Weights of a small mixture-of-experts language model, trained from scratch on English Wikipedia.
Size: 12 layers, width 192, vocabulary 2048, 50.4M parameters.
Experts: 256 experts in each of 10 layers, 32 GeGLU neurons an expert, a softmax router.
Training: a variant of SOAP for the experts, 526M tokens, 8563 steps.
Below are experts of layer 2 (counted from 0) of a mixture-of-experts language model. Rows are named router (the router's row for the expert), gate (a neuron's input weights, with its number), up (a neuron's input weights, with its number), down (a neuron's output weights, with its number) and show model dimensions 0-63. Each number is 200 + 20 x the weight over its row's rms, rounded and kept within 0 to 999.
After each expert's rows: a language model's description of what the expert responds to; "raises" lists some tokens whose logits its average output raises strongly, later layers aside. This comes from a sample of Wikipedia text that the model never trained on.

# expert 53
router,216,183,208,214,195,187,198,175,210,215,212,213,200,212,188,188,205,181,178,229,227,190,217,175,206,186,221,202,205,169,215,217,219,186,206,177,242,205,195,202,183,216,202,212,187,169,177,169,203,227,196,220,200,190,197,221,172,188,163,236,188,197,199,232
gate0,239,193,202,217,199,193,227,223,201,182,202,184,222,210,176,194,234,192,203,202,199,183,190,206,190,239,200,195,201,170,212,206,192,182,153,223,197,182,221,189,167,238,189,191,199,202,199,215,169,220,184,187,215,202,190,197,199,218,178,228,168,221,213,213
up0,163,216,201,191,197,201,159,186,194,215,201,203,156,200,195,198,177,208,190,187,195,184,223,194,212,180,205,217,205,226,220,186,225,203,232,182,203,220,172,226,229,183,196,201,170,211,217,205,210,196,229,227,162,190,195,225,192,188,232,162,217,174,196,173
down0,184,204,196,182,237,187,178,198,225,167,229,198,202,179,185,211,182,231,170,166,223,186,217,222,227,193,170,197,224,201,230,208,196,233,197,173,170,189,167,199,193,187,177,210,200,236,205,196,167,191,212,181,197,207,206,202,188,210,200,209,200,194,215,201
gate1,200,171,201,157,189,208,189,193,198,204,201,197,208,175,181,169,192,231,187,222,216,207,200,198,187,237,218,212,230,183,228,167,197,231,188,217,218,221,233,210,185,176,185,186,209,171,152,187,209,167,182,195,209,209,209,182,198,185,205,225,203,184,225,240
up1,209,209,195,234,203,206,214,194,204,191,185,204,221,201,243,208,211,180,197,179,178,193,192,201,218,167,179,187,175,234,177,224,178,174,217,176,202,188,169,195,223,246,198,205,189,202,233,224,171,223,230,195,198,192,202,206,211,216,180,180,223,204,194,166
down1,166,175,239,217,189,175,192,186,234,194,201,188,178,168,206,210,193,195,177,193,214,211,192,205,182,181,237,192,206,232,216,179,217,192,238,214,191,241,204,220,215,198,236,102,216,185,176,194,220,178,190,207,203,228,235,202,195,206,198,189,186,197,192,235
gate2,182,210,200,169,208,195,218,175,178,193,193,215,209,219,210,186,204,182,217,210,178,168,178,216,199,206,212,211,202,237,238,209,221,174,236,205,194,181,228,255,226,220,219,172,209,208,186,212,194,162,220,238,189,185,195,208,161,206,210,220,184,180,215,178
up2,205,204,235,208,229,201,226,203,186,174,175,232,199,221,216,200,225,194,176,189,184,225,206,214,216,220,202,181,228,206,209,196,198,195,208,184,228,219,185,222,181,189,203,213,222,225,228,199,205,172,209,224,200,224,235,244,210,229,228,193,207,182,218,205
down2,214,196,194,212,217,178,228,145,191,170,192,239,194,194,221,195,214,211,198,205,180,216,213,201,206,200,197,185,166,217,203,239,182,216,212,195,162,198,205,147,215,173,178,208,198,198,217,199,226,214,197,245,193,193,164,215,206,140,173,184,218,207,192,188
What it handles: Closing parentheses. Closing brackets ending life-date spans, citations and table entries, such as 2009), (2022), 5), plus quotes and braces.
raises: "\n", " |", " and"

# expert 63
router,179,206,200,176,229,185,212,228,174,180,178,180,161,234,194,208,206,224,215,210,169,211,196,228,202,199,175,166,219,203,170,222,214,223,227,166,176,231,223,189,223,203,220,218,182,190,190,205,177,219,161,202,174,203,167,208,213,232,245,173,209,222,176,198
gate0,198,187,197,209,216,164,201,213,204,199,214,160,234,219,188,197,172,208,210,168,186,169,179,190,216,194,190,237,210,224,172,209,208,231,227,161,213,203,212,193,197,147,225,175,217,177,165,163,223,198,187,197,198,197,188,194,176,207,191,208,180,194,166,197
up0,209,176,211,223,203,156,195,205,210,194,212,147,197,209,187,209,171,198,222,162,198,163,211,177,210,198,201,239,218,228,173,218,214,234,227,151,228,211,206,187,211,167,226,176,221,160,201,160,200,194,190,193,202,173,199,212,186,208,186,207,182,197,191,206
down0,195,208,188,194,191,165,195,208,192,226,188,172,235,236,198,172,186,193,195,195,191,198,178,172,193,180,214,197,207,183,203,206,235,239,239,157,195,221,226,208,198,176,207,197,187,238,209,228,209,169,165,216,207,190,191,214,218,213,171,213,246,215,195,194
gate1,182,244,191,221,186,178,204,231,186,222,169,195,198,216,224,233,229,225,216,198,208,220,212,196,195,228,208,174,189,197,208,209,180,214,184,194,182,178,192,208,193,220,212,197,160,202,199,182,243,173,170,182,185,206,225,208,207,200,227,167,167,209,205,176
up1,220,160,212,196,219,205,197,181,217,206,236,200,194,173,173,181,185,189,191,194,214,192,178,184,214,162,190,237,223,175,178,176,198,189,210,206,217,219,208,195,183,183,187,195,247,194,184,228,182,236,227,212,194,199,188,203,189,192,176,208,234,185,198,219
down1,230,189,206,221,204,172,261,198,169,215,202,215,236,229,203,166,242,219,160,167,234,231,187,234,183,227,189,178,209,203,194,175,216,201,198,187,191,190,216,223,200,222,208,232,168,163,199,161,214,205,182,208,178,209,211,194,196,232,210,186,184,227,173,199
gate2,158,190,188,230,234,183,222,214,193,169,201,215,196,213,185,233,196,211,202,206,196,230,188,230,167,172,184,192,193,221,179,199,219,207,212,226,205,197,215,180,217,203,212,207,200,191,183,206,194,165,167,243,198,228,187,252,202,194,207,200,175,153,188,200
up2,158,181,188,217,218,177,215,211,179,176,209,201,208,224,181,224,204,212,203,195,201,216,182,239,191,179,196,197,217,242,165,193,218,212,207,247,196,205,208,190,209,206,204,232,192,196,169,205,200,162,180,227,196,223,213,239,199,178,214,181,195,156,186,192
down2,185,219,188,239,216,194,229,209,198,171,212,155,207,225,224,209,212,201,202,170,199,234,233,224,173,201,242,192,226,202,182,182,254,212,182,188,182,186,226,196,215,193,214,196,251,204,171,208,213,198,185,215,187,212,184,221,224,200,215,221,192,196,192,205
What it handles: Capital A/E and "th". Word-initial capital A and E pieces, such as AFC, Argentina, Esmond, and the ending "th" in depth; also Ar, An, Th.
raises: "r", "t", "n"

# expert 18
router,182,217,209,239,208,210,222,184,171,217,180,217,211,220,219,204,229,164,206,204,216,234,238,195,188,169,230,185,212,162,204,211,162,162,198,187,174,217,205,237,220,166,192,240,222,226,175,238,233,209,194,184,199,174,213,230,229,205,184,185,213,201,180,186
gate0,213,200,203,191,146,211,226,216,192,195,217,210,190,175,199,177,226,207,198,167,197,189,187,222,196,192,243,196,218,192,193,226,182,222,186,218,203,200,181,192,200,205,212,216,205,166,189,204,191,193,198,213,208,208,203,214,200,216,206,232,249,207,201,197
up0,212,198,204,199,186,214,204,226,202,207,214,183,217,177,245,172,203,204,213,175,187,221,192,220,212,174,220,181,208,231,187,213,171,212,205,219,221,190,200,202,216,219,162,209,190,152,192,227,221,185,215,227,234,206,210,232,221,210,229,205,202,161,179,243
down0,194,200,182,188,181,223,226,196,172,209,201,177,216,206,197,229,185,236,200,217,173,185,236,226,176,210,240,166,191,161,211,230,197,225,185,202,194,193,154,209,155,185,226,235,219,211,211,204,169,213,216,157,209,164,191,207,215,223,208,182,218,201,226,206
gate1,190,188,216,193,223,184,239,208,171,174,227,200,193,229,173,224,179,187,256,220,148,204,198,183,222,167,213,242,211,186,199,213,174,209,180,166,219,201,188,213,223,179,168,182,254,245,161,180,213,181,177,167,208,235,211,234,179,147,190,226,204,198,179,170
up1,215,197,223,179,194,226,207,191,201,212,214,188,198,183,193,198,236,180,222,207,200,219,183,187,170,205,194,224,205,204,203,209,244,231,167,203,210,209,201,218,202,200,187,180,213,241,199,164,217,176,211,201,189,203,189,176,190,177,197,198,196,186,193,181
down1,162,214,221,208,198,213,222,196,198,195,212,221,233,171,240,213,200,235,200,215,226,217,209,208,176,199,209,169,172,171,230,238,218,190,220,217,206,163,217,195,196,160,199,200,227,199,205,225,240,202,204,219,206,184,197,195,214,197,210,190,211,191,178,229
gate2,182,209,205,228,202,179,206,198,191,233,194,217,223,207,191,198,200,211,202,220,208,198,214,220,234,195,221,228,189,204,226,259,178,196,183,161,198,211,225,214,215,182,180,200,165,214,206,154,188,176,183,222,164,187,212,217,203,194,201,202,196,196,229,216
up2,179,211,218,214,204,168,201,196,190,211,193,222,240,186,171,216,189,209,199,223,208,185,199,221,227,195,222,226,203,209,234,247,194,186,183,180,206,196,207,214,209,171,168,170,182,220,204,180,221,172,186,196,155,200,207,219,219,183,199,228,185,201,237,211
down2,245,185,195,197,211,224,187,217,167,176,178,202,206,198,217,156,185,225,210,214,204,200,190,216,231,230,183,213,184,218,202,237,160,203,204,202,185,191,202,213,237,229,196,199,186,204,211,223,188,222,170,171,182,211,205,212,179,219,165,208,185,215,211,185
What it handles: Vowel-r name pieces. Short vowel-plus-r pieces right after a capital initial in names and words, e.g. Sh-ir-ley, G-ir-ard, Govern-or, acc-ur-acy.
raises: "s", "es", "c"

# expert 41
router,197,204,187,216,227,246,208,169,189,203,212,240,204,194,193,199,202,197,223,185,226,200,221,203,211,174,179,192,236,202,195,209,174,208,180,157,202,207,183,173,240,228,205,203,170,191,185,207,226,214,164,193,246,214,180,197,196,192,205,224,211,224,187,175
gate0,202,178,186,198,170,171,175,207,207,159,199,206,194,191,174,176,187,180,207,192,187,204,222,202,198,209,178,165,218,199,190,182,184,182,171,217,199,192,191,206,194,208,209,229,161,205,204,217,241,191,163,180,208,160,229,215,229,234,194,210,194,174,192,196
up0,214,212,233,193,229,229,216,223,190,225,207,217,211,223,237,223,205,200,175,176,196,196,173,185,187,174,213,221,145,160,205,187,201,219,230,213,193,219,218,182,218,223,200,195,226,203,199,189,154,198,214,196,196,218,165,191,163,219,230,183,188,207,197,198
down0,191,217,218,207,193,218,193,196,226,240,193,162,194,209,216,191,225,186,226,193,209,208,174,222,208,223,206,239,200,213,177,195,204,206,200,214,231,196,213,221,202,172,192,203,204,172,218,199,167,205,194,178,225,213,233,168,185,199,193,209,205,220,195,206
gate1,181,230,178,219,174,200,203,177,194,237,206,206,198,227,224,177,180,170,186,215,187,216,225,192,201,210,170,245,203,227,196,193,207,233,182,207,229,188,216,201,216,231,219,214,198,208,228,235,185,166,208,157,213,209,174,214,160,203,229,188,225,193,175,182
up1,210,193,212,175,172,166,198,203,239,166,223,189,177,174,194,200,212,251,191,198,190,218,200,209,197,206,175,174,184,197,188,210,176,222,226,225,214,209,206,199,177,182,166,211,199,228,201,184,191,261,200,225,196,187,200,199,211,150,148,214,201,176,174,221
down1,205,210,241,182,193,197,221,201,199,168,188,198,220,196,183,198,220,219,200,180,179,196,176,198,198,170,220,236,202,205,178,205,200,218,208,232,259,211,164,224,217,241,179,240,199,216,216,184,203,182,243,193,184,190,221,215,185,220,176,192,209,183,175,191
gate2,194,187,145,232,218,174,243,188,200,166,203,204,182,207,213,217,193,202,224,207,189,183,215,206,207,213,206,192,211,231,184,208,221,179,202,198,208,180,204,196,188,222,167,198,207,168,177,203,205,220,193,227,219,183,154,190,189,208,200,229,236,155,216,182
up2,204,175,195,180,181,231,185,170,200,241,195,191,225,225,194,226,215,197,190,198,205,216,181,188,207,174,200,195,205,189,219,170,164,201,167,164,233,200,217,213,196,227,214,235,209,214,192,207,197,217,211,205,159,176,216,227,221,180,194,182,191,207,215,192
down2,239,202,197,243,177,197,233,204,211,206,190,184,210,183,225,207,176,236,218,194,194,186,201,209,211,225,214,232,234,208,190,180,199,206,209,214,206,202,182,182,186,210,191,208,190,230,215,202,164,208,186,208,186,218,145,211,212,186,227,203,248,214,179,182
What it handles: Second-syllable word pieces. Pieces right after an initial letter or short syllable, notably am in damage/dam, com, ind, plus year prefixes 199, 194.
raises: "mer", "b", "ing", "ic", "n"

# expert 40
router,227,220,201,190,218,212,190,219,206,149,177,211,217,195,185,163,190,212,201,213,219,228,213,216,217,204,223,178,182,222,181,229,223,199,217,171,199,195,194,206,184,200,202,199,215,183,224,217,194,220,212,188,248,177,190,159,199,190,186,160,194,192,179,179
gate0,201,218,190,175,184,215,202,207,177,208,188,221,166,216,192,198,232,175,191,200,183,228,210,224,216,214,180,164,242,199,213,212,192,202,198,223,194,188,214,221,180,232,171,171,222,134,186,166,197,199,162,198,214,190,171,205,179,181,234,217,187,230,206,219
up0,227,168,218,205,209,188,191,185,193,211,226,212,188,190,206,228,168,220,208,185,246,172,209,165,207,188,223,217,192,198,197,178,194,182,205,198,206,190,196,206,217,179,211,202,185,229,216,255,197,211,212,180,178,212,227,219,246,223,147,176,182,176,204,180
down0,189,223,195,170,151,206,157,207,153,213,195,202,198,180,199,197,191,199,224,187,209,175,170,181,202,211,217,174,238,231,197,191,185,205,201,211,237,199,204,183,209,178,205,233,176,203,166,214,197,207,239,192,145,210,196,199,196,203,175,218,208,206,227,216
gate1,176,211,230,200,214,222,190,194,206,165,201,227,157,196,178,208,230,217,188,208,176,205,214,194,220,215,193,193,197,215,217,179,215,215,181,200,192,190,213,200,184,189,190,177,189,220,218,224,198,183,178,160,216,215,188,182,223,203,214,162,204,226,215,156
up1,214,210,193,196,214,198,210,197,197,218,197,191,229,212,204,179,178,205,182,202,228,199,191,205,189,183,185,218,209,193,177,211,166,177,161,216,207,179,198,181,241,185,224,199,218,162,165,158,199,200,224,198,186,197,209,212,173,218,174,232,189,202,179,216
down1,168,173,161,176,218,212,171,208,205,187,215,213,180,208,169,167,214,197,214,176,210,193,229,237,158,215,182,170,160,184,211,215,231,225,215,169,207,237,229,212,218,209,202,225,185,190,202,199,232,189,193,197,219,235,209,163,169,203,205,218,176,160,202,189
gate2,254,217,192,185,197,191,153,240,183,194,232,199,169,221,183,222,204,176,187,222,205,195,220,198,183,200,187,206,205,209,185,201,209,172,185,221,213,195,179,180,173,192,219,208,211,216,237,180,192,212,189,207,184,192,186,185,247,215,179,201,150,228,183,206
up2,202,188,156,169,231,236,232,188,202,203,179,198,204,181,175,188,193,209,229,139,194,168,218,225,221,206,168,166,204,169,215,189,172,205,216,183,181,206,207,230,197,242,186,175,204,168,237,235,208,211,195,198,196,197,192,217,178,194,203,175,205,217,219,193
down2,188,197,174,191,178,203,177,237,222,186,188,187,178,229,225,201,226,182,174,227,192,202,166,183,196,218,181,204,189,222,169,201,198,210,231,221,205,210,224,235,221,177,194,196,190,211,191,217,187,202,172,229,209,150,232,241,177,177,220,183,183,231,222,215
What it handles: Letter b pieces. Word pieces containing b, like b in Ubisoft, ab in stability, ib in prohibited, plus pipes and separators in tables.
raises: "oard", "e", "r"

# expert 36
router,190,186,211,222,196,191,221,172,178,235,180,213,198,181,226,179,219,217,232,184,189,190,223,218,225,244,190,216,216,171,160,197,212,183,174,220,198,201,219,185,208,192,228,211,242,221,224,204,210,210,180,157,209,183,178,202,187,194,180,178,182,168,176,180
gate0,191,166,180,214,171,181,221,204,193,236,207,238,184,210,160,208,221,197,195,191,239,180,200,203,229,242,180,220,211,209,216,228,246,171,178,204,224,213,216,220,196,213,208,239,220,201,230,188,218,192,190,210,219,211,190,179,188,191,187,180,201,202,194,175
up0,167,162,201,227,218,180,191,206,196,184,219,209,216,195,175,184,203,237,163,196,220,231,193,210,252,212,176,234,219,209,186,210,223,192,216,204,187,205,209,192,196,225,211,192,208,188,215,212,189,196,213,264,190,213,190,219,199,199,176,195,191,217,198,160
down0,175,166,166,191,230,243,208,222,190,227,210,224,239,190,197,194,217,193,185,200,219,173,179,176,223,201,196,186,181,219,187,202,193,220,204,188,165,209,191,206,211,195,183,213,181,195,214,181,194,189,231,215,160,212,195,200,204,205,170,213,210,208,206,179
gate1,186,204,181,207,152,194,217,214,219,198,171,221,223,226,215,220,184,201,196,206,205,235,213,155,219,194,189,183,196,185,182,190,205,234,196,221,217,178,203,190,240,192,190,208,173,198,169,175,201,179,162,226,191,195,219,228,212,201,192,194,222,217,198,215
up1,200,215,215,199,275,207,183,213,173,201,207,188,196,171,164,194,204,191,197,196,179,203,187,249,181,197,200,207,207,195,204,214,201,219,191,165,181,232,194,193,164,215,189,193,202,199,203,231,193,226,237,169,193,203,191,178,206,207,210,216,179,180,206,221
down1,199,199,228,237,168,190,209,208,185,199,196,203,188,204,181,193,199,210,179,176,185,203,175,180,196,216,193,205,191,196,236,207,230,232,215,220,185,170,208,229,215,191,184,203,208,193,210,199,188,178,229,183,195,197,192,174,208,166,216,207,183,218,219,184
gate2,218,188,201,204,214,175,195,196,172,212,206,188,202,218,192,186,176,179,207,205,180,201,184,171,227,206,222,196,217,217,155,210,200,199,191,241,199,167,184,197,203,202,178,210,212,196,192,226,197,175,176,191,203,229,216,197,216,200,232,207,191,203,219,210
up2,235,223,209,201,234,206,222,209,172,178,232,206,204,206,196,185,206,205,207,202,204,180,156,167,208,198,225,181,197,193,169,186,191,219,197,215,200,177,209,184,220,216,152,206,219,185,190,224,204,174,183,171,193,226,187,202,163,209,207,213,163,226,192,202
down2,218,204,232,215,170,163,240,169,203,224,187,175,189,222,194,193,176,214,213,191,232,217,198,187,202,180,192,192,234,219,201,192,242,239,222,177,225,196,239,215,202,221,233,234,201,188,186,195,224,190,225,204,182,195,179,197,212,214,195,184,191,188,181,219
What it handles: Id/ad word pieces. Pieces like id, ad, ol, in inside words such as Erebidae, Didn't, load, resolution, Chad; also table bars after empty cells.
raises: "s", "own", "ual", "ance"

# expert 1
router,221,199,184,180,208,224,212,186,228,223,184,214,191,227,190,202,210,216,208,201,217,187,193,200,213,196,177,169,172,222,188,188,233,183,221,193,216,211,178,234,208,196,203,177,204,175,208,206,187,212,180,164,208,196,260,200,205,188,197,207,213,187,238,196
gate0,226,208,174,213,186,224,247,193,195,212,169,232,204,202,232,206,187,228,196,227,170,179,203,196,219,209,246,212,214,220,196,211,215,188,213,188,213,199,197,198,205,189,227,177,184,219,196,237,197,178,177,216,202,176,191,200,193,191,196,226,233,185,216,228
up0,192,191,190,201,204,177,140,191,191,205,205,172,203,187,175,189,195,187,232,159,214,233,196,201,197,206,161,206,215,185,234,188,208,207,211,216,174,195,201,196,214,221,228,227,219,203,202,183,224,213,238,215,188,214,227,204,211,207,196,173,213,208,203,176
down0,203,190,197,240,187,177,202,188,214,172,207,185,209,188,207,164,203,209,220,178,176,192,166,230,190,211,206,204,217,191,217,191,194,182,218,239,184,217,211,222,177,229,140,209,225,196,166,173,206,216,240,225,183,163,205,196,216,191,199,173,225,198,185,186
gate1,205,215,232,164,162,209,179,233,221,183,158,194,222,198,171,199,180,163,190,189,188,204,221,165,228,214,199,165,217,222,221,178,186,178,224,173,171,187,196,208,200,168,175,199,213,207,221,198,180,228,157,201,212,197,192,175,200,197,224,220,196,190,203,190
up1,195,155,188,200,204,177,181,196,158,206,222,211,186,228,215,215,227,204,235,200,233,212,189,233,207,189,212,242,182,191,184,240,222,214,178,237,237,177,187,196,192,226,225,181,218,165,175,196,197,182,239,227,186,203,201,224,211,193,198,143,230,195,199,231
down1,205,199,187,201,217,225,183,218,169,205,246,188,186,186,187,206,168,182,209,205,220,212,211,208,179,189,223,220,212,189,187,224,166,220,174,224,239,175,182,182,217,202,192,213,229,203,208,192,191,229,236,177,218,233,224,200,212,181,201,217,229,155,235,234
gate2,197,200,142,186,202,229,219,199,164,160,196,211,190,165,198,211,243,187,219,181,185,182,185,199,170,197,163,201,207,216,204,201,209,188,205,178,182,213,181,222,218,237,209,197,225,199,221,209,198,191,212,212,201,174,182,161,187,201,199,211,195,187,200,188
up2,197,178,232,198,164,188,174,204,206,254,202,197,218,232,199,172,175,212,171,221,209,202,212,184,249,208,234,188,194,201,204,194,190,212,213,220,207,172,213,186,188,167,205,190,169,204,188,185,209,191,194,194,197,222,225,235,190,196,220,178,178,200,203,208
down2,239,190,197,224,165,191,241,205,216,162,181,218,175,194,196,166,210,197,195,213,223,199,163,227,170,220,190,224,191,216,238,204,181,201,192,213,176,169,207,255,201,178,191,194,202,216,187,215,228,198,214,198,204,217,217,199,164,193,184,205,202,192,180,206
What it handles: Numbers in tables and dates. Standalone number tokens in tables, dates, scores and lists, often after a pipe or semicolon, such as 14 November, lap 17, 11–2.
raises: "th", "6", "5", "2", "7", "8"

# expert 59
router,200,213,212,226,193,211,194,222,168,240,215,235,215,188,204,189,229,165,201,221,225,159,216,239,176,234,225,222,231,236,194,171,201,178,202,186,234,174,187,205,201,171,206,196,218,220,188,199,212,227,175,179,226,188,243,236,196,185,194,172,221,193,190,187
gate0,183,217,193,193,184,221,204,201,217,219,212,212,198,227,159,218,224,216,198,163,224,201,175,162,173,208,214,202,267,180,186,208,145,195,190,158,184,207,216,178,215,190,228,205,166,190,217,189,224,185,187,185,163,208,202,220,208,182,199,214,197,191,210,202
up0,184,241,197,189,193,207,197,218,221,223,218,186,217,236,169,215,213,193,179,172,213,194,181,175,156,212,231,202,265,210,192,210,165,209,186,180,210,204,207,162,199,179,242,207,173,205,209,212,227,206,203,204,172,223,210,214,209,193,217,182,216,174,207,197
down0,207,242,203,201,244,220,260,191,222,200,210,233,183,225,177,215,190,202,194,230,177,174,191,202,184,221,171,200,206,207,203,209,206,226,193,203,202,166,160,220,185,184,217,205,187,186,195,165,201,230,197,223,225,216,228,196,224,199,213,252,226,226,167,207
gate1,187,217,216,224,183,216,173,186,205,216,188,208,226,164,178,172,191,159,158,195,179,231,195,208,201,194,197,169,209,236,194,177,206,212,207,229,198,218,230,175,210,148,167,183,198,194,212,203,169,184,147,188,228,229,217,218,210,178,191,213,218,195,201,171
up1,201,217,225,223,194,213,171,189,216,218,188,192,230,175,195,188,172,166,152,201,200,205,208,196,204,196,202,181,205,222,203,180,213,190,205,234,208,222,212,170,214,164,177,182,191,188,207,188,153,191,158,166,210,229,210,206,199,155,207,206,207,196,198,168
down1,209,207,190,223,207,188,179,205,209,191,213,190,251,238,190,204,199,256,170,185,208,194,201,217,205,227,217,198,210,192,213,197,175,168,232,199,171,183,170,223,185,193,205,218,220,185,196,192,186,216,187,184,230,192,234,224,212,229,180,166,201,185,196,214
gate2,166,190,172,184,192,235,203,184,206,220,203,212,206,249,198,215,217,203,193,205,192,183,211,199,193,226,189,207,178,228,204,145,193,194,227,202,182,187,219,172,169,223,201,205,180,244,221,194,216,192,189,190,208,213,159,184,231,238,191,203,211,195,248,196
up2,163,184,172,187,186,212,203,171,204,204,215,215,209,241,189,193,226,190,162,205,185,208,209,210,203,231,189,211,189,223,220,149,190,191,211,204,217,182,220,185,152,225,193,211,182,254,215,230,204,184,193,209,207,211,178,189,231,243,190,190,224,180,226,212
down2,197,212,267,164,207,190,168,180,192,225,199,221,187,180,215,206,206,169,217,201,194,193,173,160,190,178,195,247,201,193,211,219,233,193,236,200,198,191,184,211,221,196,212,225,196,218,207,201,160,208,222,193,234,234,228,202,199,153,178,190,196,172,186,199
What it handles: Al and v pieces. Word-internal pieces al, v, ol, especially v after Pro in Province and Provisional, also activity, Coalition, and 199 year starts.
raises: "anc", "es", "is"

# expert 22
router,189,237,171,209,188,194,212,163,223,194,178,178,173,158,204,219,201,240,203,196,212,218,167,199,233,177,188,196,205,174,198,210,179,194,215,218,206,179,209,190,189,197,207,188,183,167,219,160,212,217,172,236,200,183,173,219,210,202,180,197,207,241,235,213
gate0,230,219,217,193,230,198,215,201,191,174,211,177,201,182,250,192,197,238,150,208,188,226,199,212,186,199,225,189,196,205,170,195,193,204,171,212,206,195,220,209,235,224,182,210,184,200,193,173,198,182,184,221,187,224,201,198,245,172,208,217,229,175,209,205
up0,162,169,187,223,184,189,181,170,221,221,170,182,236,185,188,231,210,193,185,188,186,198,224,229,209,197,171,166,198,164,198,195,202,181,214,199,177,191,230,224,197,217,201,160,192,229,209,226,196,206,176,165,219,201,215,212,209,160,239,207,185,206,216,215
down0,216,195,180,190,189,185,202,189,174,216,189,186,196,165,173,212,214,205,172,202,209,207,195,186,208,166,198,187,195,244,175,185,181,160,183,202,192,211,212,191,215,236,181,157,224,207,207,211,193,136,194,208,203,208,175,215,236,179,212,215,212,190,243,188
gate1,230,197,202,190,194,204,224,177,208,191,207,197,182,177,186,238,203,174,182,208,182,222,206,187,201,194,174,193,177,163,202,172,174,221,213,168,212,221,231,193,207,209,197,213,207,151,227,178,191,229,202,229,196,165,226,192,222,226,235,217,218,210,217,185
up1,178,214,209,206,210,216,187,193,178,203,190,200,222,205,197,154,193,225,216,176,225,176,197,222,200,187,200,199,213,226,199,223,216,176,214,228,201,191,177,197,192,201,198,191,204,247,168,220,183,188,203,177,195,208,172,168,180,175,167,197,189,192,158,214
down1,224,183,197,196,198,197,191,232,187,161,208,216,226,200,204,187,195,174,170,198,174,200,191,190,166,188,190,211,213,201,227,210,208,206,189,199,237,218,208,233,224,160,227,188,181,178,191,209,213,163,209,192,218,231,206,169,188,220,160,173,192,207,213,196
gate2,175,214,195,203,189,189,193,214,189,207,186,219,204,175,181,194,203,206,190,182,184,184,217,185,241,180,215,162,165,178,205,183,211,233,207,223,238,220,190,235,209,201,231,172,222,167,213,207,211,206,170,182,207,199,210,259,201,179,204,192,163,195,199,202
up2,195,184,221,208,201,206,203,198,220,196,232,177,200,215,206,209,198,200,197,208,200,229,191,203,178,201,205,246,215,206,188,224,186,153,198,209,185,172,217,165,199,203,165,206,183,235,198,224,198,184,238,204,208,195,178,158,215,216,187,215,223,229,211,179
down2,185,193,158,199,205,214,228,214,215,197,193,166,214,234,178,172,212,182,206,210,202,160,193,179,209,209,188,181,235,216,215,223,218,214,201,203,205,195,205,229,203,182,234,189,189,200,204,176,189,198,199,192,185,237,202,194,198,182,220,198,214,207,178,229
What it handles: Word-initial fragments. Opening pieces of longer words after articles or prepositions, like ent(ered), sub(strate), dire(ctly), K(yle); also Thai script bytes.
raises: "er", "ra", "e"